config.toml
d_shared_expert = 0
hidden_act = "gelu"
moe_layers = [0, 1, 2, 3, 4, 5, 6, 7, 8, 9, 10, 11, 12, 13]
balance_bias = true
init_std_router = 0.017
vocab_size = 4096
norm = "rmsnorm"
norm_eps = 1e-06
optimizer = "muon_hyperball"
batch_tokens = [32768, 65536, 98304]
train_tokens = 592000000
Below are experts of layer 11 (counted from 0) of a mixture-of-experts language model. Rows are named router (the router's row for the expert), down (a neuron's output weights, with its number) and show model dimensions 0-255. Each number is 50 + 12 x the weight over its row's rms, rounded and kept within 0 to 99.
Before each expert's rows: a language model's description of what the expert responds to. This comes from a sample of Wikipedia text that the model never trained on.

# expert 21
What it handles: Acronym capital letters. Single capitals and capital pairs inside acronyms, call signs, codes and abbreviations, as in CDU/CSU, UFC, STEM, KKPR.
router:51 54 58 37 64 66 46 63 49 41 35 47 40 32 28 63 58 72 53 46 67 52 43 60 33 56 32 69 51 53 38 38 36 19 59 75 55 51 61 43 26 56 49 69 39 52 64 59 45 43 51 47 45 38 53 42 30 40 41 76 56 50 62 57 54 86 58 50 36 50 44 56 53 60 32 81 52 51 36 55 44 30 60 68 61 44 69 57 59 65 57 62 72 41 43 36 53 63 51 64 44 49 37 64 44 57 50 39 32 56 52 62 42 45 44 53 31 36 41 36 26 54 41 49 71 29 41 40 40 58 36 49 48 62 58 41 47 31 47 66 46 38 43 39 53 30 60 51 47 47 33 47 46 53 59 57 48 61 66 54 48 38 43 56 54 66 60 30 37 36 56 54 68 29 52 68 50 62 36 29 50 58 73 45 53 42 53 58 53 41 70 38 58 31 59 64 52 40 47 45 40 42 39 64 31 30 36 49 35 68 62 46 46 37 51 50 53 47 29 56 61 72 42 59 78 48 50 69 72 51 46 59 54 46 45 40 49 56 36 36 66 69 60 32 52 46 53 38 44 51 36 36 59 51 42 71
down0:63 80 61 50 46 57 34 33 55 63 67 72 30 51 51 49 56 54 40 56 60 43 43 45 57 34 48 24 49 48 44 36 54 51 46 46 44 32 68 51 68 67 66 61 52 70 78 38 43 50 54 56 64 59 39 42 41 42 41 31 55 24 48 51 49 68 38 38 64 58 50 56 42 41 53 50 64 45 61 47 63 63 38 69 49 68 51 74 36 48 46 51 43 37 61 30 69 51 46 34 49 62 75 56 57 61 40 54 52 57 55 37 71 48 56 52 52 44 66 52 68 78 65 57 40 50 43 47 51 28 50 46 64 51 62 66 77 63 50 43 44 63 61 52 56 55 49 47 58 38 58 48 38 55 57 28 38 45 49 36 66 41 51 67 45 25 43 63 41 35 49 29 47 45 50 46 60 54 64 52 44 71 38 42 77 49 49 68 26 68 57 52 63 51 24 60 34 64 24 58 42 41 35 56 47 42 41 37 63 53 42 52 50 34 16 41 46 53 35 46 48 47 73 54 50 47 66 58 47 59 55 56 63 50 34 67 32 73 61 45 53 59 75 56 40 50 39 45 58 70 34 43 46 47 50 65
down1:55 41 72 45 46 60 33 49 33 48 53 52 47 47 39 47 48 46 56 44 55 77 53 56 65 72 63 50 58 40 49 48 38 43 42 41 34 65 62 46 59 48 56 43 48 50 28 37 44 35 48 49 58 61 32 47 59 31 38 38 41 40 56 45 49 51 54 43 49 64 54 41 49 69 62 50 41 60 56 50 32 60 40 72 46 50 36 56 42 58 26 31 46 64 40 44 34 62 61 43 32 49 56 60 64 43 45 55 55 43 62 61 38 52 47 41 34 47 36 53 51 55 52 54 54 75 45 64 65 50 43 60 61 67 48 26 63 51 63 56 52 49 43 30 72 46 67 68 59 71 45 61 57 29 53 61 32 45 46 96 46 35 65 45 63 60 29 37 46 42 50 54 47 56 49 41 34 52 46 50 49 47 38 38 56 18 52 57 54 46 29 50 81 39 39 62 62 44 56 58 51 36 45 39 70 47 46 67 34 58 63 32 60 66 57 57 82 44 46 52 39 32 40 55 26 50 63 60 38 65 42 71 70 38 47 40 44 50 55 44 67 70 74 63 64 44 43 18 50 43 65 51 71 30 57 61
down2:48 33 59 75 47 62 65 32 52 54 45 55 56 65 38 65 53 62 44 50 49 48 53 49 41 47 56 32 63 64 69 68 32 43 46 43 50 45 41 50 42 23 54 49 65 39 60 56 37 51 68 40 62 34 58 33 58 55 63 48 50 49 53 43 52 52 64 51 58 48 40 49 34 62 64 42 34 68 56 40 56 65 60 36 75 58 66 26 36 60 53 43 28 49 58 70 44 67 47 37 51 54 35 56 60 84 38 60 59 69 50 49 40 52 39 49 38 47 68 51 47 59 39 45 50 43 38 31 35 55 28 54 53 33 28 31 48 43 55 64 51 56 45 44 55 44 67 79 41 51 44 58 80 52 33 65 45 38 82 44 57 46 65 42 40 38 59 76 53 50 67 51 78 50 60 44 39 55 38 43 65 57 66 33 57 33 52 30 44 32 62 60 59 49 38 34 47 43 39 37 56 32 23 47 56 53 47 48 48 74 44 72 37 41 41 65 56 61 33 42 48 46 42 69 43 59 46 57 65 79 55 53 36 62 48 63 48 43 57 67 38 70 50 56 66 54 56 67 55 50 67 43 58 48 40 66
down3:64 48 74 35 32 56 26 47 62 45 28 58 47 62 25 68 29 45 78 45 54 41 58 36 48 33 54 51 82 51 59 42 57 46 54 60 62 38 60 50 44 58 42 49 60 62 44 60 63 38 68 41 53 53 43 42 39 57 54 42 41 71 51 34 27 45 62 35 49 41 61 45 47 58 44 59 34 55 66 51 28 52 49 40 58 37 66 72 54 57 51 42 50 33 58 63 54 49 54 41 36 45 45 67 72 49 61 63 58 64 60 45 36 54 38 48 59 52 44 48 56 45 59 58 75 46 43 43 50 57 28 71 29 54 51 53 41 50 58 50 43 32 40 49 46 28 40 48 47 60 51 39 49 63 35 34 51 74 35 57 47 44 49 80 47 34 70 40 49 43 73 48 57 57 52 66 60 55 42 38 60 52 32 41 46 30 53 57 46 21 60 35 61 39 36 41 56 59 56 58 27 39 50 58 53 43 72 47 38 69 66 47 53 35 18 50 35 42 54 56 66 66 48 52 60 33 71 42 52 65 33 61 48 72 37 48 62 37 53 32 63 61 44 53 67 81 45 66 48 63 40 37 46 48 64 60
down4:43 33 61 57 62 46 44 30 40 47 64 42 45 62 42 52 65 33 41 54 66 56 43 56 46 45 61 25 59 56 41 32 39 38 32 59 41 50 70 60 68 34 53 42 61 45 57 46 67 33 56 58 32 42 44 53 39 64 66 57 63 53 76 44 54 50 76 69 30 45 49 29 40 48 51 41 53 46 61 61 47 45 59 39 58 60 53 21 62 55 44 62 44 23 51 57 20 49 46 40 53 75 77 26 28 37 39 46 33 53 53 52 62 71 43 59 37 70 51 44 49 39 35 59 45 41 70 62 65 33 51 35 57 40 55 37 43 64 70 60 54 83 45 46 48 44 52 47 40 54 49 61 41 58 51 71 42 47 41 55 29 48 65 45 68 59 48 36 45 49 31 66 72 49 49 43 49 62 55 38 39 29 59 30 45 42 55 53 54 40 35 45 46 34 54 62 53 41 48 81 51 42 39 56 53 42 57 42 66 43 48 43 49 45 47 37 50 47 68 29 37 58 33 41 55 47 50 46 53 45 40 68 50 36 72 40 50 41 59 34 68 35 50 42 61 73 62 57 81 46 47 49 28 51 42 51
down5:32 51 68 34 65 53 49 58 51 54 59 40 26 72 38 61 49 58 48 61 76 53 58 36 57 51 70 58 39 56 63 48 57 75 30 48 52 51 52 73 19 22 47 42 52 64 40 65 43 75 48 57 60 65 29 65 50 47 47 56 54 53 31 54 63 37 37 72 42 61 48 71 49 31 58 67 51 41 25 48 55 36 70 51 58 52 55 57 64 49 51 38 83 38 53 41 42 63 44 49 31 39 58 42 58 34 69 56 65 46 40 56 64 59 52 41 35 61 37 24 59 41 54 75 42 40 37 54 53 64 71 55 42 44 37 48 51 52 39 47 59 52 49 60 45 47 28 51 39 67 64 50 56 55 59 37 65 46 41 46 70 48 58 53 41 48 63 51 50 40 54 32 37 42 47 45 49 43 73 59 46 61 36 40 51 41 66 64 46 40 52 49 38 61 51 35 60 26 56 29 53 56 54 40 53 49 37 42 59 57 31 47 51 41 53 72 51 77 49 54 75 36 37 60 60 45 66 57 64 22 59 78 50 60 28 52 51 56 46 43 39 58 47 43 71 43 45 56 49 55 28 51 36 67 50 60
down6:39 53 42 66 60 61 35 53 67 51 48 79 59 65 55 28 54 57 60 65 39 45 61 40 53 31 69 40 41 19 37 60 51 33 46 59 52 47 39 45 74 63 63 52 30 47 29 50 48 41 46 60 41 27 50 70 36 59 50 52 68 32 60 51 72 54 43 63 47 48 34 20 72 39 56 57 56 71 30 42 89 40 53 53 71 59 42 21 36 42 49 34 70 50 56 67 58 60 67 21 38 46 57 37 54 46 52 49 62 53 70 52 52 48 46 42 56 56 33 54 52 42 56 61 40 53 74 56 53 32 67 55 50 40 58 45 49 49 36 43 60 40 30 48 56 68 54 55 63 41 53 71 55 41 58 46 58 51 48 54 50 72 40 64 42 56 50 63 49 51 49 53 50 51 50 47 65 47 50 48 56 53 42 56 35 64 42 56 55 46 51 60 33 48 45 40 29 39 47 41 39 35 55 53 61 34 59 67 45 39 18 63 51 83 35 57 32 51 45 48 60 71 48 37 44 40 49 37 56 59 39 41 43 60 52 54 59 39 51 36 61 55 29 57 35 54 50 65 48 36 44 48 73 41 80 45
down7:63 63 40 41 43 77 53 48 61 47 59 66 60 52 60 38 66 34 57 48 58 51 47 57 74 68 60 59 44 42 25 55 58 52 40 46 66 63 55 37 56 51 66 55 47 46 59 38 37 58 65 46 49 26 38 50 50 55 48 51 41 66 57 31 31 53 53 60 56 60 59 49 61 33 32 54 62 44 48 60 43 57 49 72 56 51 67 39 49 69 33 54 45 61 58 73 70 53 45 40 40 48 53 44 51 47 41 57 39 56 65 54 48 62 43 31 54 42 61 57 42 47 47 56 44 40 59 52 27 45 51 36 54 17 50 72 58 65 75 74 38 30 56 42 50 36 38 71 66 43 35 54 38 62 41 51 59 59 51 63 53 51 43 55 33 47 71 59 46 66 35 63 63 45 55 61 41 36 48 64 48 44 48 28 51 68 65 29 37 58 30 50 49 36 52 40 25 77 53 48 59 38 67 36 34 49 49 31 33 51 44 69 59 48 58 47 42 66 54 44 68 40 44 45 23 35 55 42 43 53 36 76 60 65 38 30 41 80 47 35 60 40 52 33 66 48 66 45 23 41 54 35 50 44 46 69
down8:39 33 53 56 79 43 35 45 38 40 47 23 56 35 48 52 52 39 62 49 72 56 66 23 35 59 49 68 55 47 39 32 40 52 30 57 40 33 42 46 49 37 44 58 43 60 55 40 47 62 72 35 44 47 63 24 57 22 66 72 37 53 44 54 55 45 50 34 50 47 69 55 52 20 49 43 47 42 67 61 42 25 59 42 38 53 31 57 51 43 58 64 44 47 61 49 44 62 57 48 33 49 53 49 67 57 23 44 41 62 47 52 53 36 53 64 62 48 27 49 58 49 56 77 53 63 39 57 43 63 41 52 69 56 55 52 39 67 52 51 57 52 39 38 41 21 53 75 54 66 50 55 63 78 45 46 59 37 49 57 49 41 45 48 26 32 47 47 60 38 75 49 65 44 61 39 49 53 43 32 50 41 54 39 39 50 37 39 40 43 54 27 55 56 67 64 50 49 68 33 49 64 47 43 29 54 43 28 48 67 54 50 47 41 52 52 52 37 37 39 48 54 74 65 48 42 42 34 45 51 31 51 35 55 50 81 68 69 46 54 46 59 37 67 58 52 45 34 37 26 32 65 49 33 50 44
down9:73 58 55 70 65 48 37 26 34 65 56 47 76 31 48 40 56 65 64 72 62 45 63 36 27 49 58 49 56 34 56 55 58 34 56 54 47 39 63 36 43 47 40 57 61 59 43 37 48 63 66 43 47 63 57 55 44 53 64 45 55 34 50 58 56 51 45 47 55 37 42 40 34 76 47 40 49 33 41 42 43 67 55 47 75 72 20 54 55 52 27 55 60 42 43 78 45 46 47 51 45 33 23 56 56 48 54 61 48 56 37 42 51 47 60 37 58 64 44 47 30 33 59 56 32 48 55 34 59 42 50 54 61 65 43 56 65 47 44 33 49 59 62 25 53 41 50 52 40 66 44 36 27 53 72 65 58 56 39 50 67 43 50 75 50 48 54 46 28 65 58 64 64 69 64 65 38 36 44 44 66 21 44 48 53 66 42 70 59 49 45 52 41 55 40 48 38 29 45 53 60 64 61 48 60 52 53 43 60 47 81 50 44 59 49 49 56 58 70 69 54 42 72 57 79 37 54 41 55 45 33 41 57 26 41 48 55 34 30 72 43 43 59 39 51 45 36 39 52 45 51 73 49 42 61 40
down10:62 30 46 52 58 27 40 23 46 35 56 48 56 53 56 46 48 55 50 34 39 42 42 32 47 65 47 54 49 46 52 72 53 31 37 72 41 31 50 40 51 64 55 46 55 27 38 64 52 27 62 43 49 55 59 70 66 73 43 51 49 44 33 43 40 43 56 67 66 64 43 49 56 59 55 55 56 55 57 34 20 73 51 43 91 36 27 49 41 59 32 35 53 57 31 57 59 30 57 43 41 45 59 36 57 57 53 64 43 46 39 62 62 39 57 78 27 41 40 37 67 49 55 44 42 51 48 39 74 40 41 46 45 66 74 38 79 57 56 36 52 38 20 51 52 55 66 48 57 54 48 45 57 41 46 58 59 60 73 60 36 63 57 46 48 58 50 54 55 54 53 59 35 24 43 53 50 39 44 55 49 53 60 54 62 43 77 66 71 60 50 56 61 78 47 48 70 49 43 55 51 47 62 36 57 32 47 45 32 31 54 46 56 39 71 44 51 52 32 50 27 28 55 58 36 65 32 36 41 53 56 51 49 42 45 45 54 49 45 58 30 59 66 39 40 48 61 53 44 50 39 37 68 40 56 44
down11:52 58 51 33 54 40 46 32 44 44 51 72 45 57 44 58 72 61 42 48 65 28 47 41 43 63 54 47 62 51 41 46 49 35 58 49 38 69 62 55 41 45 52 50 47 56 61 41 73 40 64 64 52 47 51 28 42 49 59 48 65 54 44 38 39 48 46 38 62 35 40 61 35 55 69 72 57 33 53 39 57 50 51 51 44 54 71 66 46 75 56 75 52 55 16 34 67 43 64 25 53 45 51 55 55 50 49 57 44 59 57 24 50 45 40 55 56 43 41 60 29 53 41 68 66 37 48 46 49 37 22 66 33 64 45 51 52 50 46 53 63 47 41 24 42 31 40 23 38 36 57 61 46 52 45 45 39 27 41 29 44 61 61 68 66 40 54 50 66 47 71 75 62 61 42 71 64 49 49 40 54 36 63 55 68 36 48 53 57 50 37 50 55 57 47 39 57 54 43 55 24 63 18 64 44 52 50 48 50 25 44 35 28 31 35 49 53 60 68 57 61 49 69 45 62 63 61 32 62 40 34 50 51 72 38 50 51 60 39 59 63 61 60 51 57 55 58 45 42 28 40 24 64 64 41 55
down12:64 73 51 45 40 42 62 39 63 52 25 69 48 55 46 58 42 56 52 49 52 49 50 24 60 37 35 62 61 46 43 73 57 53 74 58 44 68 33 61 58 50 44 45 40 58 61 61 42 35 43 30 46 51 54 51 61 52 55 66 51 62 49 45 70 40 54 13 33 31 66 49 64 56 58 34 40 65 41 45 54 44 56 38 87 30 61 48 49 54 57 64 51 71 48 46 49 63 67 53 46 70 27 54 24 47 41 55 56 47 47 38 37 45 56 42 46 68 46 61 39 41 75 31 56 59 37 35 77 40 46 67 38 41 48 46 35 39 40 47 38 28 40 60 61 83 47 53 71 48 45 55 40 53 47 52 55 43 41 49 38 55 48 36 46 40 39 52 47 62 50 65 54 39 59 57 45 41 50 72 54 67 28 53 64 67 52 54 56 35 53 59 34 40 51 46 60 49 34 56 37 64 55 56 48 42 73 34 26 30 57 44 51 29 40 62 65 34 44 33 40 38 52 51 56 44 78 54 46 47 39 44 69 57 62 47 68 41 54 51 51 49 35 47 56 67 49 47 65 57 44 33 51 58 62 79
down13:48 29 36 45 45 50 79 43 33 67 50 45 62 43 61 53 46 33 39 47 63 35 54 57 41 47 40 49 20 41 35 43 49 43 43 52 53 40 27 63 61 64 43 56 30 39 53 53 65 56 21 69 30 46 58 48 42 38 45 39 49 33 48 52 21 40 50 21 48 53 56 47 41 43 36 47 58 83 63 60 19 49 32 46 56 52 36 50 49 61 42 78 48 48 52 44 62 52 45 66 50 45 43 44 69 39 56 24 53 50 38 65 52 61 40 40 51 43 50 67 41 57 64 56 59 53 28 51 47 27 56 50 41 51 47 40 49 81 44 56 39 54 53 50 49 42 36 39 36 45 62 60 50 70 50 55 32 47 53 65 61 31 51 50 57 37 46 47 51 46 41 53 28 40 64 41 62 64 49 51 20 52 45 54 29 47 28 45 24 49 34 43 44 46 62 63 58 47 44 51 46 42 30 43 35 49 49 32 63 55 44 47 53 36 18 46 47 48 46 41 38 37 71 56 43 40 71 51 65 51 37 41 69 39 67 21 48 49 46 35 61 53 45 41 52 39 64 40 67 56 47 66 42 62 67 70
down14:45 44 39 45 44 48 28 45 46 32 50 43 45 55 65 49 60 40 46 78 49 49 48 50 55 52 42 51 57 43 56 33 52 50 39 66 69 64 56 46 49 51 43 54 75 44 51 65 53 64 56 55 66 45 66 57 58 51 43 35 47 49 45 68 53 58 45 70 43 53 60 62 51 45 56 67 58 37 87 69 60 57 32 72 36 43 43 66 37 50 50 48 45 70 65 55 50 34 48 61 60 37 74 55 73 60 37 44 42 39 55 67 61 62 69 50 35 55 77 43 24 76 61 57 55 59 52 54 55 31 52 48 62 48 53 54 51 44 58 68 67 44 56 57 49 60 75 55 75 92 31 74 43 58 51 45 51 42 70 44 50 65 45 43 52 42 57 50 51 55 57 27 47 28 59 61 50 46 50 58 48 60 55 53 45 34 65 30 50 70 36 31 30 42 36 32 41 57 65 54 67 56 77 51 64 54 58 71 79 51 36 54 41 65 39 55 38 67 49 53 52 61 48 55 32 32 32 38 46 72 44 37 59 54 50 38 57 64 59 46 58 54 47 60 63 30 33 43 56 47 33 41 56 59 52 60
down15:39 55 65 52 49 47 46 53 49 40 78 53 28 63 34 42 47 49 47 51 32 55 42 55 34 49 55 56 48 51 54 53 32 41 39 51 54 67 57 68 40 52 49 28 51 53 59 63 53 76 64 63 58 51 53 43 49 54 60 58 57 42 52 25 58 55 50 28 65 51 55 71 39 73 59 68 47 65 39 55 60 34 67 58 28 56 59 59 49 58 66 51 50 47 48 50 73 71 63 21 64 65 62 43 42 42 44 48 39 54 67 47 57 59 42 36 46 40 42 42 67 79 37 40 55 73 37 68 38 30 66 37 45 55 31 44 60 28 56 50 53 54 40 47 63 52 46 29 36 43 38 52 65 62 47 49 57 32 56 45 65 38 43 44 31 68 55 50 56 72 70 55 54 50 47 70 57 59 65 43 39 41 42 53 39 44 41 57 43 48 45 42 40 56 70 77 50 54 42 46 18 57 53 56 68 45 34 25 49 52 60 44 36 63 39 49 46 54 43 43 55 22 78 46 35 58 40 54 38 21 54 56 64 54 63 39 59 37 48 46 68 40 31 52 38 55 74 48 78 65 59 63 45 64 53 42
down16:39 44 56 52 43 44 49 25 41 50 68 48 46 52 41 75 50 74 38 37 28 45 12 61 82 38 50 47 45 42 54 40 58 57 64 37 46 53 57 63 42 62 50 64 68 61 55 23 65 58 43 70 23 51 55 70 54 44 55 57 54 54 50 48 48 43 54 26 64 32 54 62 35 53 43 72 60 64 62 42 45 63 65 39 83 51 69 39 42 27 57 66 65 66 72 58 58 57 61 55 44 48 25 61 40 40 44 65 61 51 49 46 67 58 49 64 66 43 37 50 62 45 46 47 53 46 56 31 50 46 45 44 43 52 47 23 53 55 51 60 59 36 65 61 35 66 40 37 52 52 56 54 44 62 36 48 49 68 48 35 36 57 62 56 56 52 39 60 58 34 55 51 33 40 55 39 38 56 36 38 40 51 54 27 39 31 51 53 39 53 47 58 56 66 51 62 43 63 49 57 29 24 57 37 50 54 38 42 48 38 43 44 51 53 33 69 38 58 56 38 58 59 45 49 34 29 47 52 41 47 55 58 69 70 45 55 84 50 64 49 32 66 49 41 59 39 65 53 28 62 50 44 39 40 23 46
down17:40 55 54 43 49 59 49 60 41 59 54 39 44 32 45 56 49 48 49 39 62 48 47 73 65 57 60 42 38 46 59 53 59 32 69 47 51 60 48 40 54 64 40 52 38 44 64 66 24 52 53 51 75 58 53 39 32 62 51 38 50 34 48 47 42 39 27 49 54 51 56 51 49 34 63 58 47 60 63 48 48 41 65 40 32 60 58 45 58 38 47 65 41 52 59 36 64 51 40 59 28 61 62 60 41 67 80 61 58 59 44 59 32 44 44 50 27 47 59 49 58 56 55 53 47 61 28 76 67 32 52 56 69 65 36 51 60 68 33 51 72 49 33 40 52 65 45 41 57 56 33 70 52 71 68 62 45 69 64 43 80 50 45 35 49 64 42 58 40 63 47 64 55 54 32 65 44 33 54 68 76 45 61 71 52 52 56 54 64 36 70 63 21 54 45 58 71 54 48 28 63 37 56 54 55 60 51 51 65 59 61 64 33 51 73 46 62 60 51 59 30 38 47 17 41 59 40 45 36 39 48 70 53 46 49 72 55 34 48 47 39 33 60 57 64 73 46 47 25 43 49 55 30 59 51 47
down18:60 57 43 52 52 54 52 53 50 52 47 56 38 34 65 61 53 51 53 65 56 60 52 49 56 48 36 55 53 65 34 48 49 49 56 54 55 40 75 34 45 54 44 41 32 46 32 27 56 42 48 75 62 38 60 55 47 57 24 54 58 38 54 43 62 51 48 69 46 39 60 67 43 57 49 44 45 31 33 49 46 79 49 45 33 65 57 48 38 67 59 46 55 45 50 33 78 62 76 44 51 45 37 49 51 38 17 39 69 38 66 55 27 57 52 61 65 57 64 50 74 53 63 47 49 56 57 68 63 33 51 48 39 35 59 58 73 31 64 48 48 47 69 58 38 54 36 48 79 40 60 46 48 51 57 20 29 29 43 58 45 62 47 54 62 60 51 57 55 59 32 46 42 54 45 35 62 54 41 48 31 26 51 75 56 55 48 69 60 78 50 35 43 49 45 68 49 31 54 50 38 45 55 50 48 51 32 40 25 58 50 65 58 59 68 57 44 60 61 37 60 61 54 45 55 29 65 57 59 40 62 37 70 58 30 38 48 38 24 53 28 47 54 53 39 42 71 75 51 63 50 51 65 62 36 40
down19:63 57 33 70 57 38 60 70 38 56 39 41 59 49 58 54 60 62 32 45 43 43 50 58 58 87 59 35 49 52 56 29 67 55 52 53 46 76 50 67 31 42 62 49 18 31 71 50 35 33 56 41 50 53 60 46 60 71 49 45 45 45 54 63 64 46 51 35 49 26 57 15 47 53 60 49 32 49 55 25 78 40 52 64 58 23 50 35 59 28 58 42 43 47 26 47 44 36 29 63 61 47 52 32 37 45 64 60 63 49 56 68 65 57 61 49 42 41 31 31 59 37 67 74 53 47 58 50 58 61 36 58 53 17 56 57 49 65 71 48 57 45 47 67 51 57 43 66 41 62 47 51 42 52 52 43 30 44 55 46 42 54 44 47 54 67 59 54 53 56 45 61 45 30 40 56 46 53 58 48 47 57 68 36 33 55 60 44 39 42 61 55 53 51 36 60 55 63 52 58 50 54 49 46 36 43 52 56 40 47 56 45 15 54 58 43 55 58 57 59 36 40 55 18 45 35 31 50 53 56 21 53 36 53 55 65 58 64 50 48 34 42 38 62 42 35 52 49 33 45 49 63 51 77 50 59
down20:43 66 40 51 56 28 50 44 46 44 52 33 42 37 32 49 42 58 46 68 42 41 44 48 80 31 43 60 57 62 46 42 57 56 37 51 46 32 54 61 32 63 44 56 52 42 48 64 69 42 56 72 61 48 18 33 55 43 43 47 49 46 38 47 08 40 49 34 59 51 55 54 65 61 57 45 62 18 69 52 61 56 48 64 42 60 70 36 75 37 55 61 67 37 67 64 49 54 53 38 30 39 65 50 63 58 46 52 79 57 69 57 51 55 47 50 54 68 52 67 26 47 52 53 37 55 39 48 38 66 63 67 47 43 42 53 41 49 53 39 44 63 63 52 61 48 54 22 66 50 65 54 45 46 39 37 46 43 38 35 58 49 43 73 41 36 25 55 56 37 33 61 49 17 53 46 32 83 44 47 71 62 49 52 48 58 60 42 48 40 33 67 50 41 55 50 49 57 71 43 46 30 58 59 45 34 41 65 69 57 63 37 44 55 36 57 43 64 36 57 55 30 47 40 55 48 40 67 42 47 61 48 55 63 64 41 40 43 47 61 68 40 40 42 48 65 46 43 55 37 50 39 26 54 48 63
down21:61 72 81 42 47 41 59 54 61 47 40 41 40 60 68 43 74 64 54 49 58 57 40 56 78 70 63 48 39 40 75 38 33 54 42 36 56 51 59 53 75 30 53 38 39 41 42 64 60 72 48 43 43 57 42 40 51 41 60 41 54 39 41 54 48 53 57 65 43 59 48 27 38 53 60 52 56 45 54 49 61 44 42 44 45 54 42 56 70 41 41 36 42 60 39 51 31 65 64 48 57 52 54 42 49 41 46 36 70 41 78 41 58 71 49 45 61 43 31 63 33 55 47 57 32 66 75 68 45 42 48 82 61 53 75 49 34 54 38 41 57 65 50 28 49 57 56 62 59 39 41 44 64 66 55 56 53 57 55 74 40 40 65 30 43 41 30 43 46 50 45 59 39 53 42 49 53 39 41 53 55 40 54 47 53 58 35 65 51 36 41 52 51 64 47 54 59 61 47 46 64 50 34 38 36 53 36 59 65 60 67 76 46 62 68 42 44 47 46 37 54 53 51 42 46 60 41 48 89 54 53 78 50 38 75 61 31 62 51 47 31 45 41 61 69 31 33 22 30 54 51 51 43 54 54 65
down22:58 46 47 62 44 63 50 51 53 63 59 49 51 41 48 43 55 63 66 57 32 33 40 39 34 59 38 61 33 34 58 51 56 63 47 30 15 45 43 61 40 58 35 41 61 28 22 36 52 57 42 38 38 37 60 60 51 62 85 50 60 48 56 42 51 70 35 38 51 63 48 41 55 39 46 48 52 48 29 43 34 57 47 50 56 36 24 50 62 71 59 43 52 63 51 39 47 57 63 64 65 50 62 58 48 39 56 54 36 48 57 44 49 73 54 23 36 55 47 55 49 61 68 54 41 43 23 41 52 41 50 36 50 46 64 54 35 65 23 51 50 51 69 37 29 52 59 64 43 40 36 32 51 45 56 37 47 65 62 62 25 35 64 45 51 48 56 24 48 34 52 58 61 58 60 48 51 60 47 51 60 57 63 49 50 53 49 49 55 65 17 68 42 54 57 56 49 54 76 56 62 64 66 47 45 25 69 52 49 55 53 58 36 64 32 33 34 31 45 38 42 65 35 42 50 69 17 67 67 44 68 34 44 45 58 54 38 63 70 47 50 65 55 54 44 44 39 47 47 22 47 35 50 56 50 44
down23:55 42 35 43 52 38 45 56 33 32 39 59 50 64 63 37 57 46 39 60 64 59 64 55 39 50 34 35 45 60 52 55 52 54 65 52 56 51 36 50 14 54 42 62 28 53 38 53 33 54 42 58 61 11 55 68 49 25 45 68 43 34 50 39 55 41 38 69 81 43 52 45 44 41 64 53 40 52 68 47 44 45 35 48 40 51 45 57 48 34 68 47 54 44 42 51 55 54 50 54 56 46 76 57 20 57 55 46 46 65 20 59 41 43 58 41 59 47 52 64 31 49 60 60 70 52 63 52 49 81 53 61 60 45 65 53 26 72 48 63 31 47 76 74 31 61 48 58 43 38 50 48 36 49 69 38 37 49 34 61 48 33 53 68 61 60 52 58 57 44 47 42 43 46 56 60 51 47 43 75 64 57 51 62 95 49 40 50 44 68 55 45 53 43 59 55 43 57 44 67 64 44 34 54 75 54 58 72 37 36 51 70 48 53 51 48 43 32 52 42 66 42 63 51 49 50 41 44 66 41 62 41 60 46 51 51 38 65 66 34 67 60 55 48 37 56 52 56 45 46 74 50 50 36 33 46
down24:50 58 51 69 47 39 47 50 36 49 41 67 55 52 48 55 67 38 50 25 57 53 64 61 57 45 30 31 51 36 39 70 46 53 50 38 33 59 51 45 42 32 37 23 46 54 51 54 56 56 36 46 51 30 54 36 55 29 35 61 62 32 48 58 54 59 58 59 65 46 41 52 13 57 26 68 44 29 51 39 34 40 35 59 68 22 41 57 59 42 53 56 75 60 43 46 71 30 50 64 53 54 56 51 44 47 66 28 42 66 43 54 48 31 50 46 49 56 66 36 62 21 40 52 59 51 54 45 24 26 44 46 60 57 55 65 43 40 52 76 56 58 43 53 64 38 37 61 35 45 56 52 58 50 60 46 35 67 50 53 61 41 54 58 49 64 62 60 48 42 25 45 44 52 36 37 34 33 45 37 55 57 50 42 53 39 53 58 26 43 68 57 26 50 66 53 72 46 42 45 32 61 49 32 42 35 68 44 37 52 33 52 62 64 60 60 32 30 41 60 72 36 52 46 60 42 39 44 51 64 45 27 39 35 55 60 55 59 65 63 48 55 51 69 44 31 55 68 45 56 49 65 64 55 69 48
down25:61 45 55 39 48 63 37 72 58 45 50 53 50 54 58 53 54 07 42 32 50 39 59 38 67 44 58 31 51 48 55 49 49 51 47 46 53 51 50 78 48 67 34 46 43 55 57 24 47 28 50 34 70 47 59 70 49 48 37 55 64 65 61 51 51 73 50 55 43 59 59 24 47 51 45 51 51 60 55 58 59 42 53 37 30 63 30 51 49 22 47 77 63 52 32 66 47 48 35 42 66 51 46 62 67 63 45 65 43 63 49 31 75 47 66 46 59 46 29 54 49 35 43 51 69 47 50 78 48 36 36 43 51 45 58 55 45 48 52 44 50 51 43 39 43 40 52 51 57 54 58 59 55 46 57 52 37 40 40 72 58 41 48 54 50 58 38 48 36 49 66 61 52 66 55 08 54 55 46 45 39 84 39 61 27 68 49 48 50 74 51 54 45 71 45 77 48 52 33 43 40 31 45 56 49 48 29 79 48 53 56 50 51 46 44 60 35 46 44 61 56 56 47 63 65 57 41 48 45 56 29 47 38 69 48 40 42 58 63 43 32 53 58 29 55 38 55 49 26 85 47 44 43 43 35 64
down26:42 36 45 30 58 51 65 50 61 68 60 65 41 60 64 41 46 41 53 51 55 47 45 42 46 64 38 52 45 44 43 73 58 61 38 50 55 68 52 60 47 50 76 52 43 55 51 43 64 55 50 71 65 43 51 36 68 74 57 32 63 34 33 64 39 39 59 61 59 55 38 55 45 51 54 35 38 46 43 48 46 45 58 55 75 47 24 40 45 35 51 65 63 39 60 42 61 66 47 41 36 50 37 37 46 52 43 51 33 51 63 50 44 60 70 61 58 32 47 39 70 48 41 60 33 52 32 41 40 38 50 43 42 49 51 53 34 45 59 41 70 55 26 70 70 38 52 50 63 50 48 54 29 52 55 35 57 52 56 49 32 56 37 28 44 35 54 29 45 56 30 49 65 62 63 53 12 57 60 43 52 42 50 32 50 29 61 37 51 35 47 54 33 56 36 44 68 74 47 34 48 75 47 50 54 56 68 42 64 70 51 60 34 68 36 64 64 70 66 68 65 67 65 23 52 40 53 47 47 51 28 56 37 52 38 53 54 76 57 64 61 54 39 55 48 37 60 59 37 66 53 39 30 35 72 45